{"moe_layers": [1, 2, 3, 4, 5, 6, 7], "router_score": "sigmoid", "beta1": 0.95, "beta2": 0.98, "batch_tokens": [32768, 65536], "dataset": "wikipedia_en"}
Below are experts of layer 3 (counted from 0) of a mixture-of-experts language model. Rows are named router (the router's row for the expert), down (a neuron's output weights, with its number) and show model dimensions 0-191. Each number is 500 + 50 x the weight over its row's rms, rounded and kept within 0 to 999. Numbers have three digits each.
After each expert's rows: a language model's description of what the expert responds to. This comes from a sample of Wikipedia text that the model never trained on.

# expert 42
router:417406587517490465547542491432468455500523581587505537543433507447450465546508563558483435521573503559467508451550444491448500427491522516467486486549511595444477504444453476607523507523474454481477432516398548567482516536547508550541502416551483496551559498396542585552504579471444468405481394516535523557512485491523488520458516591569474427464512566539456485459468538453400538474479495510475498509481547493495473462565486573486543509524476595501501524491493548460451454539350543464502557503520659546484501455411497561565510395444530521525549491500378428498562529381535568523
down0:531468514525611450509478507520427550484471513501484533455529399523498493448471522536559483491547536485545541509578419537496497480484542499493500440620497476448406469538528413495456445440555439486583477407608564590483571541491433502535570437431500510446464485431454438488480432418386513466418481558536485645471522525429397523522595548540549434481534534529608492575580505495439524485554446453463479541547533552499424459433431512544531525408486536456523443452499491462460465439523498498534537431483556492505561571413527540555448444494529546426452485459554454509539504403533565496
down1:483554485512486514533538506483438515585536497647561430532526565522546484511463451554450517555435367508404500448455415495499506435499447465512529469493500485424543501562482480490555579559493512546520469422480489488494507553483431526431522450578508551527477389453551457521517567543544440535486550469511618482309535519444472346408510534457523425423553486462484540582506487537503477501563512507489502465580504464496467505463380527536458443608510506462439444572616493467505491497517464467481459484501461473578561574552497522587506456449546506475513447522532500555532476570448454465
down2:607519563501519585546543413529403432488470501491555444609563464506446476538469543543474450476550485575529476543553510364574504587405505533535496481533451512488478523561479533529509529482491467490528505479516420474507625528551502444471475470397546502554481477471569502492620556439504498581473499564523512443518464463484546559512493537527493532512487471496623577522484363461499468495445489407438546499554472432577430481505496545550455432474555507535602556412460489471581662523392530449512488471465495500511532547461445543507482538502510435463496460556505397494517503508399463494
down3:559558426529549469464508486485503381475564570439503448473417436459456506534611541513544441503583465500469438605556492525547625510542500537543558561467501531487458511386464561420459439536525528408523535601469485573482568506521495593564501495557449467547534480458450524543488403538521537466401489547478439474580539479600505575539541497467524530508510495528448450454486488503522421490552470507438475494430431453420572515518561508456511574615483553547614501478496550543493572455554480483544462481562429589475421437540469476502427533453591438481545469454469510550466485521475427501
down4:516440425544556518418617483536409522553529501537529507550571513435549522481541551429540501508560542599497408468440490412496518462609522433444418538505458548556511438503531449482464494530562587487548519514428488460478421539579457544498451518464532514580507653497515595450557473545510534422478463401470472472475428500479543589518425502467450467413495503555473466525534452530538517493484475458523508445394546364552509543605466552555500470555468552552535483501485560470548468510502516490534493494486446497439507528552516435487432458511579482328467533437515456446487527580527490490
down5:474492463446512485492446486426570539498501556441464447483454515472555567465436545547493462406485448532544507469524508466479440536517491465413531523557579526463526575491514528497473483496412508587561501471480496505465591509443519463533568451448449436530402567500504505579522433484443468506448469507389324540504499541450459508440520564521464521580479495546616405451477566580429503464422480475426459525488455461360472565506417510503528562493514534528515517564543545409491464562513557511534567572479496526553540474435459593602584461477492436514523496468518573414555597551509448445
down6:647517525480531543443517517511389387486484468564409485573483459482528512577486537524477492537529463487597418440501496408496482474523388512513560551455438544483527474436566514491548414522404468635506455481455512469571463480518438434432515479539524552454394483505610497557472410571527440434489578521510489497525540495466406558498447482575441455523584545551491492502494535552490443543550404490475488478443538469497460544427525500526547502490410455467590596515508469459586515531488500519482502534522491546472505504378491482538476465524451498478440456515437625401526507488571440508
down7:422465527586518469505511563485503520480466476462553549536515437549483457431591470576610536476543459476552552555526517513462572483596365494472548486552603516551400536456676501575460567487529530513461578439461590437477461570490477482542450446486522510478530522519481467529514449503473546563465418480492544570498445418422504648467488565549503460522512446461549515574588497451443468506461486547498507480519456492576483434511492454514510532518483455425622530537533486524517535568496559510530505475523417448519509423516536531515425423586468497519429573486560409415505475463436491470
down8:630529521610555448530453493463527516573413582518594473487439484504456478462503525501485481530534580476459579519474529478565431516516482478511514446477485473473521457453498441476483559447560534569520584411393475584542589526479512519478465468516485466486413434474438523557533471513499462580598526518550522506412537389482381413461548529483590505500594519485478612542453492532438563398544511456497504518533508545584579476552496492472518597480591545459563393480517466465552523495459534496423527476546471464519487403510521552533463447478469495558466507443511574561589478400536540538
down9:500526482532495519559607437626463508527493482426479554493543585456483485610456505395519535465546480547445529444486392478410531528441552430475502461465489516519407414475520501567476498440540507490457454566417523536494496542571529374555553487383495551500463492514515487488348519466524475537524405425430568549461548401517520496533502509439487532521450525446556554560540469541488518444540472490529448559471380449464513472466497504493475453549512518558480533525500594570529496466566554515491456595520458557421530471538545503512462546564507455531474452536566573517486429533399373524
down10:383480456575521515506498493499509499455442508506599422455482457442435569546564552429596543551466501486645526551474446536535478427481388496560566498465437513529487537511511496480496544510569448555541388562511539417451533503492525566429548494419525539464462481475511458494501504452538566454551474476466552399481529502478608473481570509503464493479495556486511466491551624441422516563461602500459531449587450535458503416546422566426473387574509520514531510548509605603395550494548548488514464537507506489475497518604503543552475532454553461576442433510471488463431486533526464506
What it handles: Table spaces, name pieces. Blank spaces and minus signs in sports standings tables, plus inner syllables of Indian and foreign names, e.g. "P-ant-nagar", "Kr-ish-na".

# expert 27
router:509471519519561503533499499542475582419500492570487539544517579540466528460578481575444486452564548542450476463518561491497380521509492551416431571571532520426525437524464442590515477448501502522489447573400570504423452514544451511387510486450520428491497541484609508456470616621448518496547485489549535529538436537552549421446446466468554472503506496476495485472486439463380551428548434463472491476424509536494483449526496555488481456425514465456525501453551589433469501543471534525551516584469686479485478531514442502615529548475438451555559597532554450568513515454503496546
down0:482515528528556509498444550608465409544496482465487482429472396432487362500514429437486503559499493492477526529399472444578503457447528552542549511445524518505511560391450462484472527537465459546418503481453500470484470510597435510541618497565528473446552534498436507510520530458432515421530526510570521498418586491538411507529476473526469533512529502489458429434530539532618569577609518536502558474541587527539460512448401375449460401469488446416522496495581459545533534603441533535468501465535478489529485459513588437561501515482494496424494564506509586475496426476402535568
down1:496510509487449537593499483514508490472546521468563554516584490509525532508437568567491506537457501404453534513462503491433521645498502508474566455482470575500617410528539464445468473406532449450466391502445459547595525440493418447494506519493430498447529547512489553468430485464517522543574479510544461513506503475488470608542480539508509359541493465447425460543584449571482422478427476499411563576578485519479496577552519400381470491490525538484508498540440523418514489559558387465406499536513546574505466548439495392459553473479514529454468545573556413571494494444556469463
down2:560407460525504443458533562512564470494479516622484454525423497491488490459533531472490513500546457559353551612480467515483488549477489529418502437553459550522472568398471441481531460511427481540530514447422464367570445551425513475512503524473515414476569472493492544579402522488458454590487482516494537491553570505546493453518457436452512470447522512493509606501536445468491374538590480427419530478512454581543477506580500480498566572506447585553486488543435450509566451576430529475455526612404525470473526572450487537543498546397507478547510465502510467512461400460436527431
down3:459506553416488516459557445434468555504528492476495548525530511464580489470506447432516444533532593418403485528469488473573439525499496484486439616504493539415503456432542579482551520532551503526410462512490508541585529509497524501484461501572472480485494503507495521440427417482519458456419613414435546416498501495532494389502474470519498507534453510421526514507426456463460545464451468494509441461514473527533523502488498487502402440460528506436379513529515374529572479472438460498594455512464558576606569527469453504504506422428457573415409486454365491605561413544547601488
down4:549539462572422566503501455478485549489543521521490458471442505506538441602407489463498476498504562460519451529555484579536543591550418527486585513512519450538588548489490425499517621515466505436465505563474427484400525502465551499566505365499415538503498463499503506474523491548533447516532537437541550386429396565476458574422500497479462489517479424563390509515517471489490526516501460473504444528520481464505359497422468602527479445529433499518439446551528464461444472532528550503441593639512483509423462528426485471572540499515599517440494509547563550553431452573427492422
down5:470480497577430516483472517481466506534476396449464439617528494478471501524452498479499572461400554442505517481505446431462532438568516459529556423385622436480522435493628435522469497493497421455521464510467462510480487471409530443520507519410574544440519532529470531538374399479472602562502504452475420516578514444471550435550567536560495491515506449495470615464456525525576471485478435536580510460553444478470478561518589510464489520472470537441493478494523452530506484547496483512445493586444476524549486496573449464442523474410598617495361548467439492495447516503446418510
down6:484545482434467420423558534555570485507418543477550496441670570578569393509534553516456524437568543505489406484507529452500515538517403549495576484457464466479521561420533502497471471553485440485553491487447538526442549471484444471579500475580504489461550472510530473572459533572546426579424479497521463556545483532533551479480480478515571487612481558477431553525476543599427533537610531396548509513477538581560558449411463434456567470548583545480426542430556483550528447478552446453519446522531422491542552424560456465490535541446525499420546533426564501540501529516463501485
down7:551585442445494433531485494514462482550492443464464485564460527493573465477539636535470451439544519474514474521534448401610455559481476417457508485557513434465459480493566454505422525501622553507494523442526493561494395515482573532526542485421552512531564485591524552531579420471487460480502563422525507586424481482443535536462473394535531548494516546489478534488364558356514418555486526602539410468488464464508504468463560460486542441530391442512552521468458438574530485514447493471519525614453561487454490485526465439550501480508537567478431400521449473420532475528483540480
down8:520476496530525469467527503457484512516508428619442489429466412503437518504539468487528551488532479491510502388487529476554421503411439581541547545514507523511567507515454546463548388436504598569527541488461558488422558532500537585567468474557517456637406479519501478512456482529406480486516528549418456451570450446485505462546505559582472373550469517517555473465497462471493445382518500464477478613463536474547535474550416452395496489411548489443494505511558497385511437489403531554529442510497503551519474454443518554507633553550429429492446459521518519570510458457584538528
down9:503518537467495404459576563498451415528504523447532510475447439483443479528457448468469408503471416542406571454530552472494520525373533461475507534517470534544476431575500445490541528559509466512557374447531471520636588476588523489434527525494428523486496522513595490487499432472499479510538532480576558539419512438445474513459501519522545500415530467497447551421487501531500485496542596478558478588593507455573494526526457501550446483592401544491499526505528475561475525514546437450531537384468461509519501561409463437548460616469551502441519569506499464503426465649418585457
down10:455559448493560493489473494484388486596402542579480518484500399511528438480505480443448503414520485420543497444518593490511560480590500440586476555395565472549464472482466491419469490427410537483499489469534588403458509500416510533553560431479479456507484470531492420500511431568560468478571563484562352471466508541510431434528438526494540497547472530450413385437458574541481437519451622496419447528496489521459624478473463517521470498537505498519497588514535488561453403438510422529536467453514453472478403521557522475468482504458446466474524430520588510544471533526476555507
What it handles: Mid-word name fragments. Word-internal pieces of proper names and foreign words, especially Roland's "ol" and the 2 in km2, plus pieces like -on, -j.

# expert 52
router:483451540539483609448511550476511525469466573515407550471474550539525468533564476558463538402530512506447486459525557450464443494476552478429469594566419538450600531504497530622534422485450465560450410493447514538529566565550559525468569452512542469533496585441564505514495513573458498478435480456502528496440520530586519493492477568630352479493483521532402548482480432444424520484486516518551559512507507557557502416545479611452426501480559464513434514511503522470493419500432531583508538534456623497496551472458478522561494464462426491456465462579454447565577511381437529512
down0:486551532475542578628449469441528507483506564478404588607489488428527586587517472484526413402494551474494569488560570523493444489563385547438502580447453573516580579387540572647501460492509529472492591545501573488477488480487563523482545488554485450434403507527552494472501455565427474467512448462525479564534539498500418488493504515533556443572447456463449463507488563425422487441528521585494534504529534491422546453553467526452499495525449506481519509551450533462510483478413428454529458509436590565559456404486450570574439473493477465446526476546458490516565481500534561465
down1:454483484584389513573459523443507513524508475510528520555492464462595473537491507462521581442515514534539490513453480597486433518528375534490503484557424434413471461542481443461548539453388550460487517467516552458476524504525472519485431419515488498465562458461516493437481627550547546470516443498516546541601588576542521491400467412493467491486547335567460468420392591543531540437473451441490531547588431528535415546507504538536465535512442524598477507575497495384541528453469562529448494563415519522433510481529471482554510542501396535543450491446512473535510463520486457586
down2:476427526593539475480497596459460481402446523448486466544489374529441437499457535493543520558457516543439470522456487482459490531485487440537527608544473513482582481573442466487547561535471525479537417469584478492565492438551449538494497461509498480496421510528535503462535504516536482544522489555462548475401532516514548548378543387458536564459467496477553417483539475582437537556436536429522420496462460536543447582546473585552456469643592475591441519483519567528452463623576517469539507495498462501509554472512535403529537506488590480590512530496496445512447491485643589543
down3:508415502505506456539509573416575511499543579499461450459489485455450555443480463523394549422482540497575517482615473479574567541428483501410434503484566565450550539470436610576434523490553500485535509542429498484481525460549511495525550497500544556533553434617457415546582501407498431580519470563519548382518544500512568492511465422540424528521421506531519576563428521468511513485541503503530539532452564566499551448570506487599556532492480556472479428515425556480523543490453461498487566437500489498574512591457510609553450611565443489514470493486425523547574484557519586480
down4:424491579399452473477489487410469384413507527524497499540556516407455426546457522508515479510607501539479482493573442558545490438530438446490489489493543461465534462480553530533529494467529500498515484432496535481493567471507449612479455358439494550475511494466589438572560528534502434501499435478520537537481532475375473531413441518487505561466484533428395433645511598476403498481448445522497486485496477511421571430485481518520477535528538507503509444476615587568475515596477478466560550501511562448494530497414512461522554435500470384561547558496448400476499496582507432476
down5:461464488463431460529500515541579397476533526545570469521542577575451484546538584474493516514550557508415520395549479465508515539441497470521459498596585497522543408540465449419361475481569465572583522538464475541494466480547479538516446565462505493470448455473457582539395553420453457532535471442521531424383513448545491554446432530435546659491440541478558494569607454520547508423399505526499543459561378484522552499475599467455536460561457503468464465526483551443522507479535476510479543505465428521485577509535558574515462532450401448543524485511574489512488478513520495498
down6:485512470499482517542458356534397451549589516412424480473565435386514576520472523502604434538408489524539459565484475476489495583512496434506510484548451452505469460500562497492425518564503608493523462502556410502526436480484421516529459558456501471474391473525509509470510553579531534573499516603504503512550484447455476484502561553427542525415458480491510505432489567530515498612625591455493477578462542466453600495477437444560476481557527489492400427566523516524483490475645503572431476537429467520527455523547452483506468441473493492505503428484588549532421504545475483573
down7:442479499454445486561498549523493515517503496538463480377506596478613402444411524536560476606482481524373454516535437476495507465576440502513573489545421509488489525488542594541428462574472566558521527462510518459504454437571523492470502518533493511515461508555570480423417493492509460486504493470571523512471519570575484425489512505485445506440496554426586426425577614560460518587563539584543451497372493410554490607505529465436562480494551500512498513495410485511478414449524482504581436579455549480470503477483470519476507473602434527516512484493498578510513445582484366533
down8:551421561464555605485496571593445539532520494512511484519480559547496545489588427540476510510440532574536449461536467462467485502580463509540549609502567457398464497538470531514498613522511526560553475504439597524536533498583586523505525425497543522509408554501485490559460534521455490466506542531577438477470477551457499516445510474469441494505437620473495507476435463567565474381564465489493590585478438441541498383517584509466487396538466446478541523468633512534468520460534501493485519550485489497534330528597453509485415448542449542541477514551535540496570567558556467496
down9:471553503556507586411534417577470486552521573485467511585472504423563541586505549494478484472500567511468549474479482573489451431434469477558483444575531612521522475497473471605573438518443459520482551523542456446523545414516464519445525570536451580508459577556499474484485450530542457552529471587513476483500454472431496631509536516506435378487516499544424564406502512421464486624522466519521488476579538512600493473514535490449482469421527506498588468516567477486495388494529602531440557501451540498471611609424504571465522476564578518531422567480477485548512447547561501510
down10:544577562468443508492531416520615449443416399494532525527416419458469464515436515553553521529572573516601529502483508585455559598514437484513621469480480532490550560535421521497555484413477465414506545536535463467546499465522520519473462567476476438490471536510483549537503468464643467467559453528510334515480539428512427491481512462582524504547413465446517431534535561469471520438497418583510463547547514517497483477475481542496460572519432539529452504467570535461503541428476524510400496500434546504557552569521504499439463452510380473568514446483531455570539555392550555498
What it handles: Mid-word pieces in names. Inner pieces of split words and names, such as Roll, Gustafsson, Reggina, Ipswich, plus York after New and table separator rows.

# expert 60
router:528462580490428471498544416558541486470451533588506534528554610530486476445538509575502524548563443574520519439449496519480450414465575459463484571512495503455586584547535550510549426439609430552539471556409549501443539491499529478452477443524475477459523494478538482453432559552526518529490450487546579529565508458533478514484471542582446393518477504450472514496492461434510454455544488508536435528502543497543571425585485580503529551410514421438442503441490560492386428539399485508406579511533678544506496518402482600526477494477443537453466539562542492533493479468479600518
down0:522582454491550519533433465471514564528474587467584539511433451489533531430498482526598511560464392517512569562432446552492563423474482510528467388568536526493495505472521468486578536584488491417535597514554531529468473423432432580513534506501572483553493469545570397505416458474483495478377596460460383558524533553451593540463467479560540462416513467530438493481527497490559469432619550446481492445494464452423537531538467515583568472514600540457394537473455490471489539451516602499573521604490494520449518439480493429515531539457513513491485442513501470402486486493506479435
down1:586474517482577474492562551477551580468518547622500527549533456453442386501560457533520522507496492479482427515532501507466480484426540431513521454548578534437613471466473484579495454486543476594508449425564450533446595501541513447523469496476455500589464551509504452501454442448521513520433405509483511423498563553502459506547568392469480480533574504462436475591582524440550521567484449466550471496576524490502433438526449599415567441437393523515550527528470518542451470555411479429460545470487473512510395478457471663572536579466490438537455503480489514427542431483522467536
down2:461509541451534472534440470460471506400528584474460402532433655411469513451542508460541520518432537475512458512381500571534511547394442581514526498619559412487507448538472457474589458512391514498527490474548510604517486489490466508538439482504509470458591538540626615524641522514513503527485526390481472549492566483406482484460522499534434535563426546529454467500555514490498520517479503482426501516505514502472554383565524462508552458407513529521510493480474512537501415518580489466580519553426404545444548532404495487534473467550514510510518487530440485431499472560542429468
down3:464566409527546555560530509494512459501447477448467473533556468529505509536420526513522488424535594507429464466619491549490506556423426507491542536531500482482429472410549527448373453495631547520545541530523471512562468482525457603499342523476495560427491475455558515552570563490472515511397398520459494506548507536473517463477473466446408488481570451610535539499442478489545519487482528485562495569516598500543525542513512471461552544472470569512392445481467490441478509506440570424541565550428412513569389487512544446534500480438554438522547457377497433560485486530539451473
down4:532452470562504444541484488527488451528522541440561507525526573470503440443598467459510554564446550491462570550497492464453565439422585591545474460440486459531480489472475517476484472483526545603548432537544517508520564525434475537425444506478544529581593426577487538598495445545506431494508579603490527424463432470540561576583494491554500462479574527394430570489586445511505470476402581573416525514490472484549464517547611560559469468563447456480487445549565563427556444481588548497492492533558467536485502531524556632507541516460409559421450513493558547524490454532525510458
down5:508499500517496489519558566466616493458459520520491527407504525514535456444494575586444408561591541517445477466535517469537401494574530522536531528531401489508492537526548463450465444444568491497487473381519570533520580464496444428539442396599535450549435547496465522536567493487501558531547511415518593485563627548583540595508563429465419547449567553452539491411477447488482523506546532542464471493587568553447526539509449561483540474625492459436480487570422497556519456438624501468515463519458486466540494505473532450480494534519494493619489515502560460476521542422445441552
down6:476550424534461446465446379514452545439574513457503569450491449459518495458472472594457453478491474522453528528480440527513500600454489474591567438503589445525497514424473533559489520529476542484451512517506402657558517487510483474569424485387502542497437442529419529487539442596625557512484572540543523485510459541481488500491538541418474445502479479505531550454557568526489463488560495459503556504514447495516487538499505569526516634479517434494483431433515473537494539456475481636508509541532517509423388483499462427481528507366418530436536590515580558485529510513371469529
down7:445479558545443538446412502458491471425460581462541444465455520527482490427515465460419496515494580517520548454488493491478466344470491599503425490571557423585537424513400538543527477421487457484508508510528582520564535480513487559525458648488463511515521367510525466562520516526521477459500428465482479439519427559565523506538517450524428474530543511506563490445538432465530490581522541495548366397468520582480508481571586484440524576540489484500446550573570521479541462532457469449592552525432507456454544476491543563563432529492481563534406459479574480574539574478443572496
down8:450500509434382499566504490500465520496503506463465488437460501514465437549499503524511469528434530473500465482474512472407429439456445512500508547480527614593522475510404527492502484460587557453549444594478519459473457522480518418465484492492460451571436408472611403405405492530547539476467415400509472496506439473508467521504511504555456556517614478514489508406528341527529541471469468513381488541449507460407540601430480431471500480466530545544499494509396505515504510518483523459636553456496494490598500500450553536585484598448434427482523422430462540471487467457487540434
down9:560548374547493556415516501450441568446574453498478568508537491495518447523463545468457542568423435482518500451529482495551489491500503555381440518530534542472570484539418488494571417568530409463532553496502420520662540498434493492445614561460467464441387547483483457565545455444548408447529541462435457443450493540466462440506478496630567422581491511579550488559535587467536551530566476466632462418458552509486474512431498458477543555530485595543525506540518520478507537529527470531493455436497512408493516573484560520536541587526524480469461491531550507525532539538479550503
down10:472471535387520566496536481508501463487527506501592443477464371476515569590444550511486583402468488474487473435575552482475445531501502580541485531501508495515513552567500466370478489563482534392550521506480457445409506625426485494522602531524481470569490420536450482511548519474458540466440587587509488419468521546496519390522527512547543522566539535462570450485465437529479488501456525427452607429489562557533464491480554508407436479408571607460522432529559532476532528459508497483576552516377533506504498508520430498491455511530399462535522474501504608512502462603444517462
What it handles: Symbols and unit pieces. Plus signs, dollar signs and mid-word pieces in tables and technical text, e.g. "centim-et-res", "Hapo-el", "$\sum", "Man-ager".

# expert 38
router:525398534455475512476514454584501516446493448571452515604556518475453445502546412481510527484559581557544427424502586495480451469552422506416372566640503508464511532474515471508495482429578456514454447494466598537488491561526450525440508459506491420530545427468506477490463496607523464489504465493514490535580541540561460523494407559554490449429529536455470422574490532442385512514538455509551529486552534567537457429511461598531537564461546561435461481555509509383416538486365493507477541485506645469475510474506456534495527502443396450469476537481576483502570509502465502519
down0:513501574440480511475576481436519446561501443473522468488498448483457416490532460424571570503560486486599452463544536499456535458580469547523518498467466442510557485519500512479492539539503526560504560435552449461431430445480500473507539550540474534443551543542551457548450512546540499503581493558546480491531464554595443457396508540487403569449577450604445498591469417436461589430493486519455507552550412428449461622502574571565546489516460378504421524459449446493511434535519419542550483496508462641478449455448493562444538470449596458560464515521508373558525463522512518538
down1:468438480499443512543542516559574487445586468415484457475467467518559514494554473400455479532465538450530473563498528453553521507598536472547489481532460429560497491530591463509560482446501493422517469576483443415567381501435554510530463397497440511663472444472520474466427568512508541442436472590473492516544457521477531487518573510507548525594511467406573557469474360535516571423486477581442520517448428502524466441488509500581476525498492411460476572558427423487513483511401565518486458598593491457578460471541514522531436514460551473447526458578561573476531446514458499525
down2:585518495490455565517402559523458410523463442483512532448409451521472475488597430450495563559493438534550445441443526468457535494529435522528531478586501492479479473594563524526526540520477556489514491442471542469534518474463629472502517406452497538416430488556526459528411532542508568540482555508477468560527437527485408500448432579442584491534480467480507531528513530608486516519517440324388554488523510417474424466485544479520486464462441521505449499478520461525590560518550558595424520524482461423409472457416463523611420485493467503467482466476577453470528565508463511618
down3:494543452503403462591450426459493529460629502516547420431554450510565511504447543571490460482504515474457450523427497433496452511528620493536533514478477556541486461479459515460549494446552492440550466507522488461441454548482436481551483597534511488529610503510502509520605481502460502503467590496540495479593438518432520550478547572485454544506507494478503492537461489555472363452554504519487507629484566395511362515503604500538541467413448464523441575532431565492537503464619452531595403571489516477573551484550580477474439494587502524469460487499537469465447459562404488546
down4:507507478477424549474481491400496475547532485485524525426434479497498353499468525530453517542511461556453503525485433625407449496528537387531593457579483495554448427476522379524510575576496497513548510467458463512504510532552535513510503462535514476482434490515440469518519558565529533462607480472509473525435537522544487488497577521427362526499543517437444482487431491503513448493416562467612540461537550457560542539539412514495445471542512455490428464350514545562480568553546460531436474557456470495376455484594560492475521533413530532489467493420506535398415444450446487444
down5:456551485477469487581532404454520488490407430399460480513532510512571582486507465536581517476533522484438549431526509518538537393441421540488460475464496545600427522541515541403458493444503520490560521457528443479436568504468419415525511536569536503462510548494467528623491583447515483549552618457439479515520433469631452612512495527454570408529535441448490522519467460556564440481410498453502459432459494513498554515486508488479523521497589553517459483464513581480484433612543516414522526461528619514465464462497454527491426482505446446532437443485584507481525556417600453452
down6:601433548532527452507462582562492516535519601555539490535428474495465471539470489540520476560523489481505457506505526613509569402390502486448525468516513470658502435531446537547499511480509510547558452495506562573494505462494573568480560571560480398550429442479422487406431476507523507447441486488538474519518442522413589492507484535483403474638507521420501492563571513499568505438455534521499597467498466527592542522570429477443517455535504552540576578526394489517396507477463472415424464514578528467437485450514448471519479432535514583447500576486509517456453482560534494579
down7:552483490519463500507516529581476463529476444589412521454538499463474527595502496488390526518561519537344459485504485495441519496523406538451559540512445440481554497538509494555618403498491491452546491529432547513469568526534539483445525498536460458457437424612504536533549521512539447538562570435473458405498571500551578456447439494442458531472558489558487469381446522463393540522573568490543516447551489471586491532526539566515412527521440503565504564586515547533504544526449520389505492495425468549465494580489533449487505528444540419460419479563435436598492569496474451597
down8:434471470557423523504493474487456534520499538509407511422523479417494609535572486468459452462448512447529545518536502502519629433459418453450483564436492403507444488510550589493492482517539509548552587486437381525533527450471493470455501528512519491516527482417530477572509557511395511445554488509501479411402467624456513561559527537548522431492533570501534434530435481582545499406455460515547524465436523411438654476478528527443471482474450552475499488447496527455486623475546523410514521500497418474437475527513492631491525547524541468480528492543463614484424490488457449588
down9:578438489423437494436483569585561434488463511484520455527439448413504475567449475611402496493536425537458505517444587486413554425535552439525390552427505555558446602521516557494531464479528464526513485486496551442504525418549397574542537522463554433528507429492574415582520547470516536520515482562563567534479575517487504472558554528445412427383470472475492562502446510532539539507572540483450500453549591501531478455519553578517498543483480452638519561474560461453499543439435510473561483377506443512536521513482582429496597522492433513452458456477502502532463479464499494506
down10:582509492502535507450524454477641567493533421591476516579545477529553442573502503454537500541471485565568462603452512516551528555516537492469492573514535527502517493509536526562466442540513456328440505471564454530491540581486426473508552478598531430468533570534528528479469598457568439431550494426460561447437580522538487432459398520457524431470472528493473404568493468468524453519510517508448489490539531531504462535449595471561525480543467416510411588482470573430494480423510426522538510513459504450553524523560525440440459578532600459510517482448505558554458408437404581496
What it handles: Syllable al and digit 2. Word pieces ending in l, mostly al, also il, el, ul, as in et al., Jamaal, and the digit 2 in numbers.

# expert 50
router:477412577504469462469467553503430445473541493571477504479433479477454476572559490477479475491559469542527459431533508520417391460592420526392470555640462492492483455562512465481581482463495465505502457552460508461479406556530440506479512438485496483524555421420525476476462550612541496527458478563539582519541574521573412542399464462569513422416495479509498441483457514537414519467548451476545533552482556546503497425547523581444463546528515492405516566544433567483478440518398527573499541458445676506518519459463470526560505468453437505512555453473456465482526492411480593534
down3:463500457407414526512471552543428571510499438421493498572495488519419468430582394485557521522450438500529532452517573560555613583484596466433472524567500506447530475510482545479495495559413501479572626465503454487562476502519528484468556473473541461576493582551538605442543457594497534569515448457528475538460514502563544471465505464502541462552514459538517422522546413529490397377436544427476577493529490460520549445519514477591395451468556456485429488549494551515431531499562426488509543425481449507512451441605488472484491512560483494482490550426604435503511564492425436495
down4:459533493536550589429550495457472501468521518525529472433502550481487443521529540484465503613423489521389463493533494497464507502491525430456457495489614551485436429544527513506538596480524510526416487517504617528580526470602386500509451491513539657437547483505555390560605532593587578522465421571533524499453400487453510515544545468434468497497591460496421514492483534470483450439362522510631526552436557497484469553480498453468423458499449520484497608484479553520511512519501492540498565472473460550468502430557457520535495503514563513586516547464478379468548502530489468527
down5:537475573524482513514518615461393534492503427546549480552451458443497548575579532538484550485426536493476468524568447551454520477541473440460471509552554525447480503468527473451461531523457510540538450525464538497598537545526551493508447510510524558421379513516442623460433505597407495544520470504483472455480495517513538422556509508473518507464493521408518482490501548436535509508467425384575516446535506445535415487525471584505546521579452500473516614428600575458474595455519516458472536525438482559469575626580496602482598573554568404493436509534556480549570522558564473533
down6:467513572512376513547486472509473383515444519504546474478421412484485501505549492472537532509533479443581530461557554471503450489619440526515496440444476495578512494442500464486509505538559467559511522455644489617419511501515491550507413439549442483546551611537563505472500473502489480474453489552499543476463550505528488480498518451443511515471544433599429445435505565508552484482468480453450482568476471493491562545492543539511552557543533410451482526532552523518524448509493474611448500550493440541412434393495541540596568595453468512562570490464458583376364525439422421543
down7:406463465434476488453404560499478461501558455541495508480424493565462555436468509480461534523569435447495499531501467494471500438526558519520359536488553505492525547507552368485498456455510421514429516591480576540490431470447514359475497483410536487547545484441460368535459583444458538557500545465542524514590516557430442489484494425533569468464526530535595451419525524578437519528535551490461549476482535494389552462500484456423571514500456475530520578505530522573536528504495477507587503422523545455579380453553487525479505515433401417493427417473540458476445427474516499453
down8:452526487542550479511566546500494543495523550481511513373496528366448556545479462545394463586492321480454568628484424428471528536490485548447434495456496490489433539483515620487363522406447511557551488512562431530562442553491483478443568498437545502551532460467580586561573493469501451509530563481492565438437510546441489461483550506541531517537469526454467587541467511525496566471524543449441454499553483434387528536479506529491493503536477487500578428500509427558499433539550569480575505458521420492557484584503498538527552504520588534503546518518492532562495537409514499579
down9:481426468479484481546599504450466508514500453587464502492498534526559532483462527418530499523371534480498462432517472529409530520454440560571559558574485589559513476438508509491567423536513575471480537488415462462506530590552470451533617430453541477421539533492460565533542481456488556579449528463499415551554530519425514541530488508504533485594496438478497584545482632453529505468524505385593456507466424489537586498535454504531405436576513484539511541444571555577512546611468463406497512442591576479562524561534472587565517478493460517531446423563495512464493574519552528507
down10:494535435612501495462516466468393476528499582525495509480404567455404426477551547532557583442543575502521547449475543544461502418577531427548497572459529453453428442497474528446494565505564426485528528459453540460450461416396545522524501525502596485515587616421462526577457531507498546457494412537412469474494530567406412580436521579442491509461528519490494451491521409455493515518550526438523515488594535499512424584469456530517504511506522450524497534488546406493489437544486496492544544461430422469481537496490566489541572429455549565600428516430558491455563431512426468466
down11:527556475495446509493531526461386559478517453471525480495387567488420502463523514523432565459529495533476481535492478622543493561504556488468558470538468532496495431546599631456534549480473487456505429442552550467463589398523446499504561462498524541530527573607519456518623527535543557478438552466573533545487459452434494531423494449451503518496566442556547534509490514561468431571473452469550523519477503517522530526450520533533579437565534456505474445362528491508504467463580507515484553485398425507517423522526530375407481586494519467449453485574537391536431528605509421495
down12:459621534513450535455409506590560470478553383503552494463446498496559481479565464456452510574435463607473553459552433512569552517502544492528514503514462451497520622531473486540378440525496472475504543545496453475518523528462484467465487495523501519384489473498510458549520469472477490536542543404494549500521593469559618543573518424568470486448438570478549505395499525551468427508509551543362431485501539456571473513501488531442548442563570464603498529454528487473519461463484502547566430500491500474528375546521557517502516529429493520543518487627524660522464479578469441514
down13:613574424528519463537413532484550518549542465413488511531487520508626471466481544479571548471475500526495511437557478539511472416509486474526481471553489556457634404460461536499518507614536409495535509542525460439398409447552527559564445487454524506452459497590472415521399423476550468402470489422446490530479469497469565449526572596501466475553442516500537539596505561444447511519425547567513506466539506389536482461482518536492500527497461463515493523549333534478522445497532488443441458609483500546477509469511521517571444438504540468512563488508470466491588449607494582500
What it handles: Foreign name endings. Pieces of Spanish, Greek, Turkish and other foreign names and words, often endings like -as, -os, -es, and z in Erzurum.